Weights of a small mixture-of-experts language model, trained from scratch on English Wikipedia: 11 layers, width 192.
Below are experts of layer 7 (counted from 0) of a mixture-of-experts language model. Rows are named router (the router's row for the expert) and show model dimensions 0-191. Each number is 500 + 50 x the weight over its row's rms, rounded and kept within 0 to 999. Numbers have three digits each.
Before each expert's rows: "gets" lists some tokens that make up at least twice as much of what it gets as of all text. This comes from a sample of Wikipedia text that the model never trained on. Tokens count by the router's weight.

# expert 15
gets: " and", " &", " or", "=", " but", " over"
router:525497480486485438501475538499451523470496430511593548495437606492510556451523558450566498550423557561513548512449538472592517512480449510514563438556408429486488499449422501435481538470546484425466548450561459466437532431539486522460518513542506416585513430430555407496565519508596479602486460504500472553472563525446412472517597541609454542483490492400525478464502556571508469518526534424533430555480534565561537365441522448475505561478458446562488508426514492492609465505488470379502474527485545426469529451532471481502406559574506384495478530440553547482469398557476490435

# expert 25
gets: " L", " D", " K", " C", " B", " R"
router:492556462514415497446531535540588539415384477606488533473437474580463383514625468482484480579398495485518571473533505546499462524591542541452529547484489573515479460468489495573481554510531442541535549511539565429486514518479469583598476440466563523475430445412460480475535559396565522514460474519531494434504448603500555508510506530438540472513562470453482489522506485476466433435503465519509456517470489512561476508534615542565464519573485487557466542597587552420420558413414499534459553487439531550474425538508455539428516533539416495610552511448488510456457466585541467428

# expert 8
gets: "–", " (", " \"", "/", " $", " '"
router:559564494555514484512565563490491520590461476532471480518461546522453477599488471565561486413508536463489538536497499527501474474586522529569459489545542484574477517489492464447560420474501530480396505406498432454529586436455483514568575540473522411491477428511534444498516491540531422544459523376465498550559489519393484492480509509494472455629515519506472540495583501479581420471460537413514517490467571599475534474426483589514446557399419500472516464478498532501515579424445477493641428503481498416492514458503493449384451592612489405483548487404581455458468482534483494428

# expert 10
gets: " |", "\"", ";", "See", ")", " Music"
router:534563544546514543592460407518567518471547539442496561508474479498461550528593588542477510434520435503476509568464508487451479473466432502471464430528494467407428584456558467428458563564555554520565448503543425493582494484547493495427584521574556487492518492483464463466389501484552443525582450451451486519422506542504467442601483530557488486564540523567528550427507451590490482513556501507528544454584444554528423438475524501486524447497431417476585559479389556526417446483470513535567547396547484601483486566397518475572492520525553584477435595563501545511571469545454538540

# expert 6
gets: " was", " the", " a", " were", " is", " been"
router:500585508517568434500427522445501458555539447575479558487518540486574567527478496505530580514506461475532465436483428437540489470484477442523457469574521452440498459508477484550592535534444434447487484480440541505638535488425548516514538463545587504493490542430611530519430468541596483497435424477510530557342484388577502503478532472511495452503471493481506452511413510541498529541434520553485613526509548437504530472535516565527553473410519496489487421450489459551507442500574409492525511511381616509520478400518388582559490522376476492437465492447497504536555521513610546517

# expert 5
gets: "1", " /", " 0", "2", "0", "3"
router:418451502519550493560530457566486523463518436462620469451523499483576480543614508486436518560555449504476613445567515460512499467551510492515514571462443540509499400561531499554516548550438423505505510544470515507484502548585543529515527431419530502455522450447499471599454450481449390506534479639487525551594570489504493560506542521429415488516576517508558538503435488547517457543534429522487431482538547563505520500519467538476495484519501438494464524500538473481467387546536568552462512409544395474499440566464506505541619523347497549533542502599563491475464444390614520503

# expert 30
gets: " for", " with", " to", " from", " of", " in"
router:522462497526555437529440533497540466454486533501570448442479475513570483568471462464529475478585514478497467565511538417603622551379509486434511466474488461599486566458549495395471542564510534544610469544459460608398511491526520477449502558612493448470504602460496580533512452465475465541439498551529579505532478563502504484439465437549489524427482500405452435465519517535469549382483477434514498585597428451536475492497542508505535528513483423525416450545591533495583479536550525439499439570453569477535567457505574453565513420553526478516513578443462500517455452510459562592

# expert 17
gets: " |", ")", " =", ";", "%", "}"
router:478461468440452430482535460353485553553499493509481513527525606443537521424586548491540491415425574531507505539526460448473490436590511452448537527559489568528467498435580518466530536506611500423521388529491477447588526559552498574453578474570500501497547592525503569557473472489475585468525528605519456447496505480463460526449468472531514585554538507456526462588476539457547535500492586517520442524490529443518454581421507453439443473433417548451551522478563422581614488464585575469549436399523449478546539491528585527467446458446453497506514513564460473565508574564491459518

# expert 28
gets: "-", "\n", " inter", " pre", " sub", " re"
router:570536478394436541500479547467502454528464595558504430578456587518570483636429461530553526493496519449489488489468371548559460490578455530518470453534469440463534480570481519462505398513483580460497489488470445402460546501500531599475525476507526431493578487495566473432536536408448515484562479431445468455514389521421530432516453502493428466525544425346511474564553479507495615499455589523515540452514479476456514567477517513573496485398477429516507505534568613537481444508533532531432472495479518459396434568494482414400560543518513492570504461481556530510536545504492502502

# expert 22
gets: " of", ",", " the", " with", " in", " a"
router:541483579590483475634552510672491506562510457467482544515515440515561490466525466478546502540490517472465514512468550495493528403478481490493494403472441503456484500486396600488507492503461517459505481479466633453408404490468528553398558513533550582465462591430566485540455486475581430554456488561510495364550448480422461541408514589501466516504381510537465454470490521472483579495449567492486548451529451420513504459410591654507487515502538533515510527461497554542482519556517429467531497529417591474533488428581556486511418513501474448526507500446507492533478550512476487517

# expert 19
gets: " de", " a", " is", " are", " La", " et"
router:494479488586459581480560505563522441565581528458479630545476555535497517464461506444518523512472519448530435556485561487389489529510478486437518528514518410462648406542496547546438584538549515555535450367560475510412554509452678521511436484564449504437521459528490457540497549569533526519467570516450522487487462499460471463476403464534535503483406394519427458517537445524465495562445512503480412518461537530528496461543516409577460535637480494501432560485536484559500468460511420570545451491501510445553560482545522543519492461524512487409437477478475423514491532445552556558

# expert 16
gets: "|", "-", " •", "%", "====", ");"
router:513562575562439563422492556422444510432548488483577564542531530429471527517578403435513503478579556436470536486510488534496436498532454445466516356364519520512538506514500576519518467486533572484438565474508441435503598490531505450423543516455469480394474528537535485427445457601543510494487379488481430480371461479478545574492508422548547489421477446495440406544528485497604565510495510419542562519532447538563492488477473469440507461489518538449491496458531471490522479496479461452459439599567519487519492494549551442510495541455434399522436496496580589498477474520509366499

# expert 2
gets: ":", " New", " |", " The", " the", "-"
router:505418451551451542496460489502495421529411508471554550512468452456498466509451439457506545484476417529446497518518553496524507475410478537451561438497545493533405436481383590430510467526481494559586438537587398576523506452436437508512493487622456465481502611547516525579514446478580499577413474468568464446470411471524524429459448555494487487558510586392516463535461464490529548581456515440546498515537575521413593441460466560459597470539516619527577569514479504502483485416531439474530409554535502423446468528475479522571446527529569525507477440541478544487434589505513501507

# expert 29
gets: "\n", "\n ", " magn"
router:505605496425456499515457473499456442503419463468436489473499550418523525453448591464417485538507510508534433561611424519466475434503544516531429459444511502536593451469401518541470533474510445482413495490534528484534550438431491491541540508449528494537503485474320485439475509484546511521576590497436564450475531571509507541511520543436514432538467422520564499636506494477558485520466411525565555438537489432503588478503507560549523555451545551420531475523438443473459607501540499559492514566614528605520483432460476522533415542459510545517558576551537581386514466453463475504

# expert 7
gets: " to", " would", " had", " can", " not", " has"
router:545503460546573480487532446548506597491480468569485429420550510523629471553458534406531562483498432561480471563397512478449516475356512480487464551496488587519436535432494408425510436541530543515512524448525459509450439548448518469479403461418424528447507555522529542582418459539488569444538532389491511498572545473563526418411531475506534534539555565510465488404408538503493540520545445537462482572470514488515471539484456510504476534539528422491449485554535484498564534600535488454521427478434525428595478428429531478577568501602498465544530464475523486587557476420518580516

# expert 13
gets: ".", "==", " ==", "===", " ===", "-"
router:488433478442544453443516554611437453506474561441454444382543465509531458530465506526482434437494405442431477463488488547612523454472460510569484513447516401558521483483494466495485401503461501488451517506486560513584440405516459470457415491497448516519412500447426465556621525384432548430466590451503523522498560575653552405493528476523513469463489527571532562451513589494405518528471440609452501460475509477405524501497459445564503559498547450475497470486526449532473541556509536458494497572548594484504483531510477524542509432412511464407563517572526437498462542507561514477

# expert 26
gets: " by", " In", " at", "In", " As", " under"
router:457530448471452413472440474562537562507396438436451580498488490510506536584473466469499433488531526478418392492562541321580574503477496553505583402521442504492519565527442506502498449428555519510481559502544497498500524415531452537575602515580510474538502448555609583465518502493499512594473514462506551534552475515439459572525425523460516474482502490442488485542474477634540464498439524517459516471501458473538526529478542516463547541492472565506429510506446474545584409528538570524511465573508571432473541485558515459598517489652487391430545487444483468514528450459422435493

# expert 12
gets: ",", " in", "),", " April", " June", " March"
router:533534545435429504503451490508439536464569565497552520499482585536427444539550433472498522522468580418582518499442503518552512419489579443455546491550533558440623474500560533519511526503475540573490406488509553527521527580557427519439574493538507556519583579554562424481448477528455489529516400486418496534455561446515495533593494552570470462371528533490518438470513492600470466436486573403556420521454508507521465520461478466528472466522520639487496499435525532453600400589493492502473590524469458439422541537527468495469357512545475517501508514566482415527435527538458494452

# expert 1
gets: " |", " the", ";", " late", ");", " an"
router:456477535596479446451445437509509557532540536577458557498497507552472508552476518544523569384484530512513526506521486538537524470419398500403484431578491406403466528435454506459415566568509543446442458491461514574539458608534464518407541466443543514566551468589566574431566490563500548474447561485503448514502574488531449486473428540519523521586441504575578504522541404490558501493470548469444520529514565493552470601526422487439431459471557503625475590556439504533527479451505444490502512526591487522439540446473521461530475528488525583529397474496405532465492496514484542627

# expert 3
gets: "o", "a", "i", "ia", "u", "ina"
router:453447596490452468459522462412441387582611573481578463500388525481346597447503470544529481478494468517549542515549463574453521477520599528487488502531492535487494446451595440494485510456565466434502460481396389508459455568512572472495513501573450523501533452540486502502453455550447523392505578593486545406427496467561422559546374481458404546458556486524550569563459511553495547537587592449436570470479503499542441483535488448420563496487459528492503440453505486479481504480448489441533496458467469518580479513404471528514520478486451508476512501528476582515564488461518450527

# expert 18
gets: " ", " known", "'", "n", "’", " his"
router:501501549494416512498445567545415508493506535481471544492555465495545495557423597497504498586482527555486576464486489485526601463512547576524463454590508583500582549543557475521498513517468530532425478505558553583574523544425443438561439599529405430604480460544514449415561473563457518505480439487520494487468525514368583487423500433418485518530476535483445502499530554433447539504491465543421553523505436492549522413476574411462412439525435489571541536471468520495425550519461553538487426504480464409452473523431464492452387496520461572434461455501499516618482455478472481621